From a checkpoint of a small mixture-of-experts model trained on Wikipedia: width 256, vocabulary 4096.
Below are experts of layer 2 (counted from 0) of a mixture-of-experts language model. Rows are named router (the router's row for the expert), up (a neuron's input weights, with its number), down (a neuron's output weights, with its number) and show model dimensions 128-255. Each number is 128 + 24 x the weight over its row's rms, rounded and kept within 0 to 255. Numbers have three digits each.
After each expert's rows: a language model's description of what the expert responds to. This comes from a sample of Wikipedia text that the model never trained on.

# expert 14
router:096080136132104146123111123158146137130108098128146173084138157156144146137144085171112121104141147113075165130093132100118103141104125133096156139138150111088132126144136140139158096144132148184142132132225145127107202096107103109086126137155148116163180138128108120111107119109114104132157137126123155152133120099141136116133078146123138130120130113104105130130133119129143128104141
up3:130121127142131123127146199129095120111120085106107142116155129168160126106129129099121197118110126097159146105165125143153131140142120123134130121175133114094149134155104135116126132142142149154132111154108141163107129100127130143112141113180147207132100113113121148154086083145131120110118114115127114096147147129125131120160175139144082120148147134126112127119143128139119123162147
down3:135114127156167112100118155154097095120107143131119147127132134096106153132140127144164107145153088143113105133086163161157126140129093112157105103125074127109105134174159141106134141130144166123169094119128149141148185093161121090161125141143101142130136202111125173163168153100165106137132135102154134149117137150137127128128122150148149124131121119080165124121156119111126112094156
up4:134117152108156119107120139141150110137121092171151151144146090083112118111104114157162132143162170148144134121156171119113117111156163129124149106122116146139124149123165158127114107067130132122135115155134127091110084107107097132143168090131129089168097140092120161100160160133116071153129126095141093122117155103117103152134162132162132112130137074117139120104137083123168126131133
down4:183127120116166108108115126111116149123144156157106111134131158150100114097159125112081085173114116123170174100073085111128151150105104122178144138083090128121146104089126124092132087123131194156127150136150127160112121136139187131123158134132104112161101155082123148106181126135116126144158135088155140120124129100150107136161121129118084163109096111121126118129139137127096129119123
up5:121124128140145082089119110137151117147128152095140147139156137135128090076125137103146110153141125151115163107121157159142086136122180088182140107145120102055159149122137156110134133114118125132105186151135161120162158128135112123132057129141110117147157127122103150118119117149106140119143135110126109152203127099117115110115127060103128080145131144140105109076127132146159147206173
down5:082150110158135163137173145119155103127113123129117135168112131110148131146091129116097118127079113159073142154104090143087162134142106126110149121150111131125119094112148095146137161151117112142128124163152094130134122109121139114107148175113112183121125124138114103146104086110124152150149113149137148142117124137116093094100132112123115062126138136123144144114124141134135142111084
up6:153098136144151111101131131131128121131150127148115118095059101123114109113180123136115116109121130110128123152100146150126168158109135082133126131097149128108138088154128088117127116124147127097143135160100144145170076090138116117119169096115143146200122134132134110091126148153146121100079128121099142115111157118123140161152154129119116151129136153120123145075136084143110100143080
down6:100159106103110045143139161126151169113135100128094101177123154095126141158150095106146149126186121113141130134146130123111128129137167114102115110152145167160092140110126185125122142138125131122115144118146101123120128134148125132090125145110110088054089128131147137093103176143131113173155130124157100142117119116141090100153079188115096147110065131139128090140122188150119112114164
up7:145131117079102167077106120149092140120124120118142147142127155131146148115094143093145121097119148125152137110138178133156101135106126150142131118142143142128093164083129107110124130152107194135157126130150169170096117115113166146100143123102144144125113171129096117102149149127114128169152117163092145128124146163139071133106118125103096172138119154129168073132130151104173135175070
down7:105144094174120125161101143130166127142107156105088099131112118148119165136165129097131110125150143075123117183138143120085146117161154130136120101132105123125073091163129124119151112125137131124087124162163122107131125096129122131136110106098179095108122121172120120177082094122131102113128168122154122157135108097136132158145156145134160110118106079121097137138174149135104086150125
up8:141139109110112091089155142111094117122145112172120128130139121116143131158146157103136119140159106123113084121129157122139100137153129160113143149156134148172100137076148103133128124121110129162103127145105113145142112117157149119095171134094139141171078166153138171109154130109099125110140140138133136181127135090152112087116146111130170131109130142139141101133142120078121103126129
down8:115111131105125128119119135139140101128125137124151086170132100115150130105110100146129171179160120125104126160140110114090146115117137118167116091113122109100171148192108139159133111138128108159158098098161137129072164071136119100133145104174141124113122135121154095176106146173156155115118136163128137124108113113114089130166139122168121164059111119148101132134094167141164122124172
up9:113160130171140124199138077143115121106116150142091105117087103118116090114137138142115157138161134120119144090137139147123161129137150150101156127136118141117104155141107098171142096131156093089149138167116160140122125128125084131141117168107174131166146133080110146146123127124124134088132111113112112141144124133072101098117140105138091128130117131106130096135127193117105174135090
down9:170141134092167112140176138123086121096130151152151109142104137118130128135118120106127082123149119148121140137167163132111116116123122168132110126176098149163114124152105147082062130085110142130138141137127093084132151102136190113166123157133070130076143132173149119127099135159081134147118146131153146081093104094117123134146114107160142150137096148106150091094161172140104125116127
up10:124120138068120173143129163121104112134157134137100129149141115136073128167153166151120139106143116139130100140138165183138158131143178145080087110123095127149150126125145137147111118160126162120136152146137150131124123138173094124135092167096167151202092114135160143175124121098137144102112127154120096132135113170120121162147145153126116109107138108152070151131114112133131122129148
down10:140164109114100112111117142162135137150132118176153121166104104121154134101054085151117103102128144122163144131090104099129092132098152125099157130156150156147161087112151120077124167114086101127159115128122116150094119048153095173130160104124115105138130122095116133129133101112115152135149131090146101108079112101151143126162130104155146163144121095127124125170118130123131163119085
up11:119134089090144140170184117136126097125157126146114119147110113112112132146148132077127111108165116150137126110105121097107130119144110132118142109187074172149107123114105083132149098140136151174138098116153114119116137118124145120115147142132130087119108130148128136187126138124107166160121112172129131174128132158125133156128116136126099130128094103137050163117102117146127145143125
down11:128120132120128166103152133118076151130122126049106139120084081112121120146137176149145109080191129185150122138125091142136111054162104088120107139148114165137122129064103133116134122141104141131102136099120100133097165103126130167173164123157132113140138173116162124119110117151111136118154185158169142135126145116139131100108138129108134131090100126129147123119148128123114130150111
up12:159119201149134136116117093173165116129118118115124142138136172121122128096088131133111132149213108097113141141125103143098148149108078117147100104107112119158089136116123111100154114109176150150124143138126127152141119145132148135154096139163116106142149123116187136133130127131164117157151094115079134099153125134122127155116117119102108140120123117081148116131078091159149139138141
down12:133149124097127091140126129089130148158084139110135124138122157166152127128124133112116114128150135143112138127136157151122126091145157131114109122122141124135141094116147107117134135107175131143121106146161082145125147109096122172203099155120123164157088093099151163143131121104133132175151075151124110134203114104144139106106101155145136120126134127102110145067134128132164132111125
What it handles: Prepositions following nouns or verbs in prose, mainly of, in, to, for, by, on, with, as in As of 2015, number of.

# expert 7
router:155133129125139142104171128109093130114085138141101133102131141133165109118102148145117134172115117117129186082170113182142169138094142114121126126161138159144097133146151126159108153131143141109156142131093168115108118157111149121152096136100117134151113125144155124095128136121110117152117151088130136169132120133116099114128109161132146117119121091127120131134135126148163048113102
up3:116156108113111095106148081153074109147124170083139164126148152126105159130140147136157118126106114143133145131145107090125127133086115112162122131132113102129140114114139108155109094143096144142129152161145172099168150121126106120152161109120121119126130142139155146158136144149126137109144135116100109146151139142124118166117126131126120120119123158095079120148168146130137070176125
down3:080139138170127112137108095130091149136134107131119140137119078081118178114149131131132110132128134137159131131144159118132154114121115071135110144164157128139128119120132120097104159140112064078138123134146104152085131115106143149132125142166162133141145105132125137090177108123120112131125133120137122091103144185147124157100105120116094174095118155111102143130158188131133128113088
up4:158074106134101160151087144148118148135071134151123183164142115134135118132120121119094131161087144113165131114109128104100127136074112142149102149131128142131145121136121142141125158109158182130129117103123128131141135149155170113140134130117113105182132145142125145119114181131134102124099045136135110113113133120141106099133122108121105159133154128176121155110169150149154127145081
down4:161102097119141111133167113146116158130105069112153122152122124179132109123110154123134117069106112140125124108085137114076093114108066136145136153084176096121144163139135156123108148111130103144078112071110140121140132061127132132136102142163139116128107144148106141133121132117122148116097162146150098108082152105130120143154170148148063113141135113125142149175083135135144113135098
up5:097120140140103158127145114130100118130167155113145096154103147096188138110152138170126130161130138134133128142152131145135116130166156144128119144119146115078112156123152091171142140168142096156138166175140131106147137079131060084133096131130149134134146103141125094095152162162107121151099145143145138076123151075163122153119125107129096141113081128127122136097139105132128109138133
down5:119128099118155119078118110158119100120172131145111157138172132142131118135124137143146087178134157121125096093127163125107129111142162095127158149150152155141137116098161128137139110141127137109146120139139150148119139132120114156129105100119102120126132132134098122168071104109179127144139128105148155171125136056119104126140144102190104141153110142087104161121123125128104103084114
up6:113138088077130114171150116141130149132102126173153148145140191137126113151104119175176133133116112169090192108123138122153130175130123119133132115132127130105130107103094162151111111125155127152120160168117174131141138150131143112112097200163147119129154179147127134119123104112122085153115103098118123097140102123164113145109089125107101110122110101171082143105149141137095140125117
down6:149178151121166122130151159110129111163141134108117111143110072126125118121140119134123122155147137116103120115172163178113096125105123136153097147110091127103156104128121102160150149102112116136099158066139136157115140126091094126117091143123151142129102120095137113141150125143152170086151129155097130168165154179123115152104107165127132140136108156095147119146113133127159142123124
up7:151117132097104090122140143131114155129116085143117129101133131116136155098119146105098134122090102110047107154190134150116149140122093096106105119088130081130114109143094128157134096125117128139152128140122092121151099121143164171160083123132107179130178136099142143118137114101164153114141140106124107105105136143061149139147138100138120121144126097138121104137157101081078121114122
down7:103135153143109158159151140153146161118121137130146161162111152168081104113085101111115162134111157152119164126097113098137135120115104101145124116087161155115117181084139113110104140128107121181112120151125122132125111129130137088112114113133169128110158151163085132164123144139149156159148129110121106106157138134109113090118123148076139113137140115118135143152181123124157109135144
up8:129120092160128145115118114148128136167143148130138129119138162148199112176160143173136153157115129135163134134135164143188122111109114136119165069116113122150131109068144116080134115188136120155129102122135137126142112151104128128161105113130104123101136120129131081177114136127152144096109109154108154147115149148087121170133125178140118119118118138146112113111136106108185136155149
down8:105125156150096104141114122161081150169135113139134129102111160163108138144124112124128107127159115187159073081096150163145137114133103120102135166165140146101155145122137163091119107098148136172182077123204098140126114087163133151163117115081103193153142122079106183138137123110129123158142112130127162126150101122131155095136142143101127136093125089116117114113134085115140140093121
up9:127098105127113165133147164133140144129097156096130116121152102140134145140121071192122091138157150163129122111128107138138141139115082167184134100143131155110134112113100124147114117111144126127074112155140170137114109117184133157095144165140100115127121144105162115163143149127165061189138128129091082154162099081131147149136144111150137154148126127107170147107114105114128126120126
down9:138141153120110097134097078120158101143120146147115140124113129112130152096128156151096128091126088141108098126153110134112192094125133122108134119077120094129115117098143100146158088117146115132111087146142129126119115142103170163090113108050131146107156155097138107132164135099100119125140125130118146164144118133122133117149058113140137084131133080153075109127130106139122143113150
up10:134153093161121126134175093104115143086116139130143148054089128083151077120144134122132134133160137125128111118105136131154144139128120084127121148149130105117156138113151116169169144142131126108126156145111140090111141114142137113147102094120144113126091162127130144123122141129162087082107177162154134151163139140169158111094129160146157161127164115160085112116128106171174089134121
down10:108124133113118160118139173202135168133131114136109141126136139104100142152163142148142119179106098110087112154150113119072123077154125125116134131137128174153129148150137171106061102138083128123100098111142123155142105123144145124123185131120173092077143151122104171149104184099116173103175131109139121148103099110123122154125140113136131066126112130165145127114121167110108128115118
up11:121155135133125135120126142116122139121098105079149112194117156158135124148137121126161098140132147113156147136119132162167158132104135132113150091161155144146121091133127107134135135144114131125117166113100131169126099143142105109104101096097189107121125148120150112136141164139165142163117177096134114162113150143172128139155149170155091115114146164118097134147117093108110103150117
down11:159165159147082127113138155129135154141120107110145129161086144118126092118126115108147111144149127109151134153115167161099124126129119098075107165130121134099137099153093111114141132097201134165120121113118115123140177147143099088109147157151161156150111127135121134171117099125129158115147146138120114110104148148144126093098104119104116147131121134097130160128166151135139172082122
up12:073109118154148106108098106140143113134158114155104120124133120122186167134073140126149084140147127119159086101139121148105095088149131125126126146094157125126149091103141150127135087162105140139093146100106124148112125141126139146139173113112144186124135139115120140143138186123102133114111133139098133097131137108120183082121141101113138147084126130131103133142134141116124162133146
down12:154149128132140094181104151114115151181146104123108151157117127130115088100152165128121133127149103146131154101127049138123134097129136135088111160157105115156091139097113072135130076124113106104142090143120143150085135123136156087122096127144145138103123128121127116116175157124136176106176145138104174098135125139144117129118135105147096131116155152142136158149110130095145127144117
What it handles: Final pieces ending a word or name, usually followed by a comma or line break, e.g. Gambe-e, Stalyb-ridge, gymnas-ium, -ity.

# expert 3
router:114146092120111112109146144121064140125143122119098116104118102092123151115096168161116114116150131116118114148172112147141163135129154160088080071123163121124121141146085131121149140188130141179117156144141126099134098132138125116205140134095121130107172138111131100147136134145134159087129157107107120091124138162143136157117103108134095098102131087135154137134140123102121080140137
up3:183102126056111111137109098109098144174118168138147113126157137145129133157136126135124123171137132138142163165159125159167095130175157140120127160122124176112151170135157109126111075102131110144143139167101119135099149140141103135121132108114136107152104145146117137107145110098162169095142160095130131128094161120112120144139084138160092073131121159129108153120114126122115173121147
down3:133134132103101168125132103111106098117120052154174121166117121151131141125132125137132093101093143110143127133104109134171139167102146139117160080160158102095118112128091166156106160165147139102108120125122171101134150183115135156134096205109114128165100112109148105133123153171144158144138154174153120118108113126174148119099109119155102133128145188152154121126143128175106105141122
up4:121145143158168146128124118093108121162118145125134164114119103138116138111100184116154104122102117134148132094101114147110090143145147123115151151145156148156113124142091173104135151085147126139141094148085169114167152107121122144142170174101122128107108137122168153110127102158101146133119096135103109132112114137123112119138142143131131120123111117067115104122130148147105167125140
down4:141116156120121151112112141123127099120124176120177116103071154146122096167137088142110120117096160125117098104121132124106121115098106143065128108090128128109090113132088154102092073129118118156077114156130101138169127117154106145124112116128128123109112139128109119140102150138135120051139144131097148119117119166128084132130114150096130125170139131176109165130132172104114104124137
up5:109136149141134145153145106122125135104134044125116119128124198176142130108136120118144089163157127166132109100142131149122156126146115099135114133119112130100149137185139106142136134135122135127150130126123131135128137145100144117109136151128120124102091124138119109157134151157163129120140125120105135146063145121186139124145120103114140151128139148160153112137137130135092096121153
down5:151118149100131098188157153083135081144160125118121156114111110081092213148138139107077147138134109106158079102195126142105148155127124152096126122100101113069111134106086102112148102110102089139145154117098137149122131116135166140145105081111082099149143084147153154120131157136131127120082109099141159159129150136126095142175127145135142164151137137108164145148146162114110147094129
up6:076115141133138126095118136101119134122134120108133133120139104166142113153117144133134121139115169159156102107201141138132108096112078168104184093101137162135122137137129088135126133150073110124112143147130163087121150150110094146072149140151129111137118131109159154116125092093188132096113118071120125116121117169119110152115110132104139168121181100144158147104140108115211146136111
down6:125147122107104156136170105162145093133145112146119132100108121114088153112124115155134119114130098179111088124142093112147140122126156107089182105127163098143111157130115124132122096085121128113090137145105126100135128116142131112123135111100174096130085144124144161155169144131147140127137120126127109123074124145136117141144133080125141126144070107080124145178123099167125101129111
up7:115126130145111100132131120084155130126140135120099096132086139143078115133112104139180112172124117170185106134115159138137126087132123135104133125128117154099123095124146114135139121103105115132088144100150154112144106130097101110114165142133117158166113137103095109147129173146138132135118073114144118161133110123118111167150116148121128176116141162092129128142122110093119094133088
down7:124151134125138132106146130139099139117159145138130137118126117144164092120153118127120101128133172171116121168134119092116104151151119134077117077155141108135126169103120189130139136079124123115168123130135141092097136154136094140126081119130129130125128174115128128080156059130202107176120090137104158131116132131113137074129104141098127135181134162118079122114124119132128124142122
up8:162149093138132126135089107119132151135126180102128144158148127138147127104129146095116111125144120113092087150115130154154109119166126135120125130146096114149124129150070131164160117175168109157164136107128059160147127117142132094133114128153145129124149109110139146150116143107127122131110051181096135108154138169121109123140142107155117137163135118153143084139164134114148088146164
down8:150104096125104140100177114132115148129132078132110197151117105110142136145125123129117145141168102105123138127106141106140142150135164136090128136141131170096144069151131174142116130101137138133154132141165131083106147103148097101123149142125131094106060118119116151098118138133131142173152146105155154100135116130156123122126103090147130127083124148141150149109099203131139111124143
up9:160110113139146105124128131108117120108108113155130107110124118093150113159100132122137139127129084121125145112178106161188127180139105127125150122101149099089112110140144101126077146114126088127148084168103120154116153113121107123118096166128143122165105081095056129131140128128127109116137145135139169091114110113134060098117120129157119118119108149168136139148137117087179146164104
down9:154114095100103083146121137110165105132118139133145116134183092109089193155096158119151141090140140116130163116123126077127186152119120133145129118127110117145115095143119129103158117136107094135147128109110153122065141157158145111158139117146107147119130128111139161103145098146132088119129148133166137113107108142147156187149111081129092138160133089139108095123146152111117128180110
up10:114149157084132154172172116113142115135115154152167118139131216108148161117102141136105134112137152167132075133120134163138131138104127115158112145125102117071152115105161109149095159124129152100120152121131204156118118150092153113118130105158152118153127123126111140097145119148160106157105102099118133097124166097118101102108156126138097119104118119103097130142132133154115105172131
down10:106130124168119124147142122138100142148125142058116139124089095115101097162124143153121105168148109143071129123120111140110115109123088123130079092177118085106155150130174097135104144104149137142133133111148127138134139109136148124137160162139083133106125107145129130161153132128108102103103131053110145111135163132140135141150161172109148139127140140100142142158180137130138108151131
up11:161149089128134125128095116129130135141137149139097093074121086149068140136132081110141115090154106140143143109120140151133107130114120086165161149170113179122123130123102144136107130128134139140166147114154144098130101107127147117125120103125135109178117091144114106122150091100171123133089121124160143138148143120151149113123118113132152100133075153131084145118107118148121151165176
down11:119075175153119151168141104119114072133106133143124163159098127133163097096168120162128089167088102137153139137146106165119190108139154142131121113116083122136167084123142089139076100144083131091109156130133132129114160129139112142112136102152120142129139112156146160094121166121093165141156138126123127101137109135141125102128125136113151145117155096088131143133142123106172091147143
up12:124115173137137124157157156127094150118120116112116101153134167128159095136107110114107111118121168122116113136125105107133127122111130169175155113150137116107100104089160157126096105140135137137100134148133117159132145143108138156146134167127091094080099109126117174132195119101098100116102140118128140094123156066138143126089158136116163111137122086136144177122142125111097122145134
down12:156124115127114120112181151118116158147058150136109130122155128125146110119097154121145120137107129132169104157087138108123110150108110120111121106154129128164143149148102130079122151112117149124151137124111143161137102132099154113133119145121122137147133146106111079151124109095109110111108136163138142080137142081141119141167142135132080107150149165118133154117148160129141133139127
What it handles: Short vowel-bearing pieces in the middle of words, often right after an initial consonant, e.g. p-ro-voked, St-ra-it, acc-ur-ate.

# expert 2
router:139157150148172129188086114125175115128155142134093129117168105124147164175166082120144123170109143134082130139116138101111136143162048120074157135113123111155140148092156148147118147111129090102144130154144133119107119110103125155129135122136111136102176103155139153148118120143123122148142122134128137101149130102105147110117151106141148143115143118124129124130121108150078114138147
up3:128143120189111119131157092112070120148106149118118135127129129143149188094115086149098049130140137152203144158156072108093096110118154137148151114131137136126131110132164111139093119145146107114121116135122160154120128108099129151166143161107175101114094131123143117118135142140098119125145110074113163130086096103139137157096143116120096153162114110135161161130194128095153128123128
down3:116146093124138130132101131113128108137149127140137134130127117112155119143150125066095145100172145135102124168109152124112123139121120136122115144102173104112121145086150133139111114120144134118145129117128138155086169139138147076162103108141088134127088117129167121142143129139137131126124116101078140119161179088124139127172148101140110128099148141136138132088067138140082110137105
up4:121130139117129094145127176153127134109122112176090070133109184151165146124111129115119143140118131159108147065076081121135113119121156110162130087164138156133127144138150076138135116128152111096133108122161133051086111123129103157147190076107154118165154086102114133163136128134139093133118138138141083148152138155141075118094111137112093147128101130122130135154156106106115094131120
down4:109146137111092122159151142105107106138107108141129149169183138142132161128149090139100122123142122141118109089130145111120113171118114110111082130137108099143110103125134186109109128172141114118128076135086122111105141130131104182130109118159126115154107132143160140108108144125097156151129207161076105169169112111144151100147142111147130117104130136133078121154165137175117141096131
up5:148114146108089134162155118167140111151122143144136182132106142163115128120127189143147122139111152109111141113145164097135134143118138164069081153145124076115171154143105108193108155111123118131113136147127147179128152141090087151125137145147144165068129115127116112140090146156110126071105118126094124131116109126131127106129122137130134156133124123141127147115124104109107116167121
down5:079143098129080103151159122161122085103137130142149122101124141133141198114134127128125154157164147113156104107155108157117095154128097134111128116143137129152132155162146153148133125112105119111148135136125102135121128139089134101152111208118102110144102120106139076114137114100112094137148110109144141166095150169078139135155111135168138070178121130131124087133115168147121128150117
up6:115099084137141143120134107114109125138143099114083108103121105133128137150113114125100103123120136147091120109162118109144130131124155165117134160086129142148075132087127166150105119139146099130106144157121097140131126162160123170113127115126167128158122100129133126125154101113102092168111165161155134161123117151131165142130131136100118116106091123109081166141146129122113115160150
down6:112124132117114134126128158099153174122143110105096114117125118070139150123116147112100126138152127119095106131174129187110146146135157149094113148131159140160142100120124139115109155134142131130106132056104163122145132111155117129144137117144184184143149109107091151125156105147133089126111136132117105116115107158137139125110120101153108169097125083124169177122127130113209074112148
up7:129121074137166143146141100162120144115133136134129098095108104148154173139125109149150141134133124150163140095099155146135098131098127092115143135149139127157139143111092129077150163145133125131152131145116149135121127085151121126142132084111168107164137140149144144094142112149125131094141133144100161105092107105145136102125150154145137131139158116123128126086125127080127107112101
down7:130164130097116167129084139147096136116106121118150122109186177092137125122132107086143099140087143111135152123149087127132110118166102130120143124134172081147133119138169136131099126107156147165165097097169148109107152148148101067149180077129097169086134149127108146134134092130153116130092113121141128150146124148133115120093136076105156158164097117098115136128087147134130138142180
up8:148117119154152135117080141120117118168185192151135106148113120135101141135122144120120145164112075100137131134154140128118083146124128120164070152178193140119107134110104155134173130120113143119133135142157100059143133129128105112169131129128138174128114075131125133099161156096122126189135165148136121127135146122141066115144171134127072149112105124107115128099088115118153114123060
down8:140110106188130166136122113149152155103116119109147121132103108103107129153135119118110087089158153126141141176123125143115119146109135147149153116140143158128110085208173153142046136158135133118121088129057101140117164136153128109110121119131106126135168120150133170142127147164137157109150131147153103137131119154115115183190103120127130108143122153125151140144141141115140145124141
up9:097128111164126153157129134106201104146131151157131090118115145126130148164137114116131140143128133123145070090128122106119141138175121137143125135088116142145113068121158144093153114191148183133140149121140160097138121148097128128159080121101110118120155077135147145124126104090120129132140153102107151115114095124110102141135116092130139104133139118142169124149103122104125105166076
down9:135123124118173139152151123121117141122128107134129123133121104118128158107150150139135100133112154157086150115129117098102140150113103080169165126147103120116127110137123135145154145119134137121103158135124133095102090144140112125183131167162122083127151162134149146121130144117088142084167110112133104155122110186145103157155166182155121131117131143158118156133122079121132099158116
up10:133109151185084111107147140123136135113120150105133159108131139108110127163156113120080120131093134147092149113145108115100067137152151134140178152144157136132122115119097108130137142135132109142136123116141148170098123125119122130144083163117102132147109127156133091133163144149104177174128139116097125198140127164094143107077116159112118100140156124122131135131092124137148070128116
down10:147151156157154128114127156105135118129161117146150131108111126116117139152123116103135085155083135130138167150100095121100138143144076111107171113155146108167113141125139108160119086106139134091132121121092187113155117106109133116149085136148110113151131105174149096141123115150107133111087116105065146144133079129128131130151078131124089101131123092142142104133134122130105114135110
up11:118126153082084118134138122141152064124112110152130056137117107098129129165173124140118139124143108148080148107131121090149109108141126117105148106155129066125085101110128123142088109130130102163162130164122147156099150107129089141106126147148146175118120114105099096129153135091144099166101122128083131116120125147101133151187100122148155136100100166101103117145147135121166154118104
down11:122118143088113130134116120151159105113134131090151117135160141136124102132109117095147137150141132155165131116096133173126165097095149098103132122109161179150148117143126127152161141107118091158140173108132149114076189112100116142149128129125136092126149156146167155127115123144073146142105098120156097162111113123162135132115140121101142106169120134126112161155142140096105087145109
up12:140140130134130135133126180140099115101147145119095134130095133116129108149146118174094108119140143105124164135111109139164163181119120157137118128145147163138132095144115088125134123108134082185128141120140115121134150126159115116090118127104133144176073093144113130140124144061118126151148148119160137109105112094129132178126139146129166085200134107168191123134086085132122123130130
down12:157120134119108116105139157117173134120123151133099148154104122110100124092138153125120122091144135175151147096118132107130108169139106122107151107102139081109126158150107132092121149125110109114119092167121131135151126125158128117103122099160151100144179128119188130113144082122158092122118093170084071111129144128147128139174118141134114110133159138154118159140149128136130135118134
What it handles: Leading digit chunks of years like 199, 201, 190, and the space before a year, in birth dates, match tables and ranges.

# expert 10
router:105127128137108148132183142101114146143123115116134100152102149116117091122091167148147108167128125124153146105133123180129108115085154150156125142155089171133142122139112113108151099141092094171098109116100104161144133151147130131126151106070165180165106111062129156119145164110141145120110157103114111151101122167130159132122126126138085087147114148115131119102140133143150113140138
up3:091143104158140117111128149134138125104146134166155146131163109142132136112129181086160151108160132158145133110131143141107132120159142132156177154085110113090140133148104144162095122153099117142164132096143146180156117123134069119130108127139140097138110130128136113079144052109127127127121135129147153068157113149079142161099066091115174090147153157162110092150115123182111147162119
down3:190135120180168130106129120157068077131134132145136124087139125128134130113120125134151112128107130123122128148119108153115107144139122101089163128143131114154122156119183124189133143177174115080126137134132078143104107134114084132134138129138092100194127163082119075103173120130134096104162140173116132160146136134077119137124111121143119117109141111114095146145119108118138107115128
up4:131155108121168138143104077111120141139165126167152148105160147128115084130115097099129145130141169168125118133128116153134155142121118111123135088126145120110118112122152134171117159133091113131131134110143116082138109118165111118114156138090110123107126145097168138169105130080110138135156069112086113153120129170104092112121152136137142138141100153129105131117096116130132105142134
down4:151153154103122107137162101084101131114129120136109139125122120171128179117131099140128098126134066080127102121138167128122170104152135116143152161156122146155161166132100095130102145133133146144134117118072104111111133130095120102106096114108135119163127098097156094128137078124165117162097146136140167158143078124103095149127159175095142153125117156139127182105143088102171105160107
up5:168165100109074146146123129121143101141130100175123129132128090126168138105109101098103127142157114128158144090135109108124129138132110128124086151091112116134140109123148109136134151132099158146114122100100078115119114112132141120113122143135115135146096089093100134156124175181145125127091135105189130130112084094157127147092122170092160119113134124178138158151125099171139157110128
down5:065089146184137131140143132093139141115147166173090093144099124127147168141103151141113120113113144114135119159168141081137139115149139121129155136181150171136110152150113156128130137112091139128105128151143150068170078161100120136140148135140119137094113133163158095112163099120118139122100110129125077137116170174174117121122095132160093120154109117106111193126124126129146096166142
up6:157095120113136127080114136122112141155090143136144134126142113176110129142113108165145129187118142117151110127144122136138129110139128103127150122120136128134154086153198122139146156079135094152121104118158120118133165139159122160144128138132116092159161135128145086161104168164079148138148098128139119094113136131149186145105145100155115117161120098141180112147115148122157135094132
down6:115127147095138098129132129154152141149162041129122165110176162153151130107115134149128121094131090176141121119181108123135125140147113142095135114161143110138095101082095125145134081146089161089151147095193156142057149139147093113110135152151134090119151132112126163134118140113120123106150150109119118118169103119155116137111111141137117120113162123104071113143094116149106169119126
up7:123142181129122136134135158129197147124169157111152117146159138135146126160129139120064070085105171127132159158103115117110128112126175127128118137142091115120144132161119139139119121151140134159102121066152136125163150108122130179147099159112124095126106132128127100107153137158134106138099116126159119119079143108125137134103152143134119113121143112176132167101159112156124137127132
down7:127128129110143157152104119126097157127130106123119172126097124169128080134124129091150148113120128156126061125136124134141096087102127110119094172151112129087079118117150112138127140097151080110124122132125118159086153192139114131141119112107123140143172140068124165142142129120125098132130157110121162098140144151114127128171100142160160118134120133131107123107148154143089084077142
up8:116138154163112136117170148135124114107122109112152113161178165133140149113139140124155126137142125124134171167118136165124082098124119079136116103158108143096104106096152134129127167144106164134114118100136154164115118171094116105177143150108140119177121184109130112147155134122166087146115144093134117159156111162109120124120099106106113123102127091111103103118132144130099120161098
down8:115090114158159134111121166127176123126099127120142138136094146149156131101107121130140104150097103138172120139125139109146105151136082126122098170102084108132081139135101099095142105102135141118117154083110076135101140115155137143103121097132174109127130129119165158142077154087135136166098145136122097107142088121137147077096126114147152106126162128133143116071083098104163118127137
up9:124131131116137113145137131099136127131140110145110106126105125148126128134188136120131084091137129168133118168105168102085161150147116116081145168186125124114095110159117141118125171146115111113105116140138142137107119147144103123126126142109138160176134130134130115151160103134112103148116114163150128088123110119128116096105115163131131145111154166118102091115128127128164157098101
down9:144149151143128090108105108133134147123150142144137137128171130114164078147126131101126129144118077102122128138145085141151115120125102122119163142078119119122103180183147136139127166161149105107115103155107085075182126116121159158096097121128128126138146129110108119122160104144125169124083120144136112164163149159155123151175147139107102130074108111144140154155181130154182123156188
up10:114119142166136145109120105112119085144123111127083105115138157153116120107150115146107155114125103164141137135100109128146095142134136096123130144153135127130149121129115107092122120119158111152126123098112119149139181166125114124114132124134152136127127104092081151106121169115134137141133135166128133136130116165115062114082119116195165169130149143130071104118095106121136125090153
down10:114120101110122164165154125117124141075151193151120088125132143149125158148122134151166097121115151152087145141134110115075074093129138095175138156120145129118142141109143085095154137139143138113151099120112123117144107105113111091083149145102152086129077169153148079151135139114108145103114142152128122158122148121143127173141113135142117122140132106099135114134153170143089115145133
up11:101095123091141136161103112132142118117165115079142157100109092138115155082132139153130166130126131077135162143134160148128211111101116130127138154127118126094140137116125111164170157143120144123142110147136155104178120135117100124125160169111133134105109099112129122155105137169174111101112147140145137129139117133126109137128127168146161120143136170099140108095103071154122125131109
down11:147150154095170122144134128158154150126113108145152136109152105127112150107142116145145112150134128174125075093149137068147151130129124132113083098155082105114138162115117145109123154107136162132161104112155160128143116095108113139157160149115106164171149171107138143131136129136122101114156111131129135119110109107129073120162097157096124130120141103133184146073122147115131125145106
up12:136123146110114107104156131142090125128076123143153135136114183127083150106101171127138143142120103099119161143101139096118148117119090115133110154082096162157085148123148117150112153119115111148101132094119092118153124145137155128132112114172124107108136139130100160129180120142085129111114103119114133130140135180111160145152137096160150100141171126125059120110122097112084149165105
down12:104144149157147140133129142104124118142147112122091145151173124131134123116122147132134133153086092081140122136151152128136104155145126096050115112144090138086111128127124092151133141139093135131095107145127120130128119169088116146153121155122115142174158153093119089056124140118124161120125128143164163092169145173157126136125105108088137134099110132126163142134114135108117102100089
What it handles: Word-ending pieces completing a stem, like ing, ed, ated, ment, ent, est, ical, as in overruled, intruding, equipment, driest.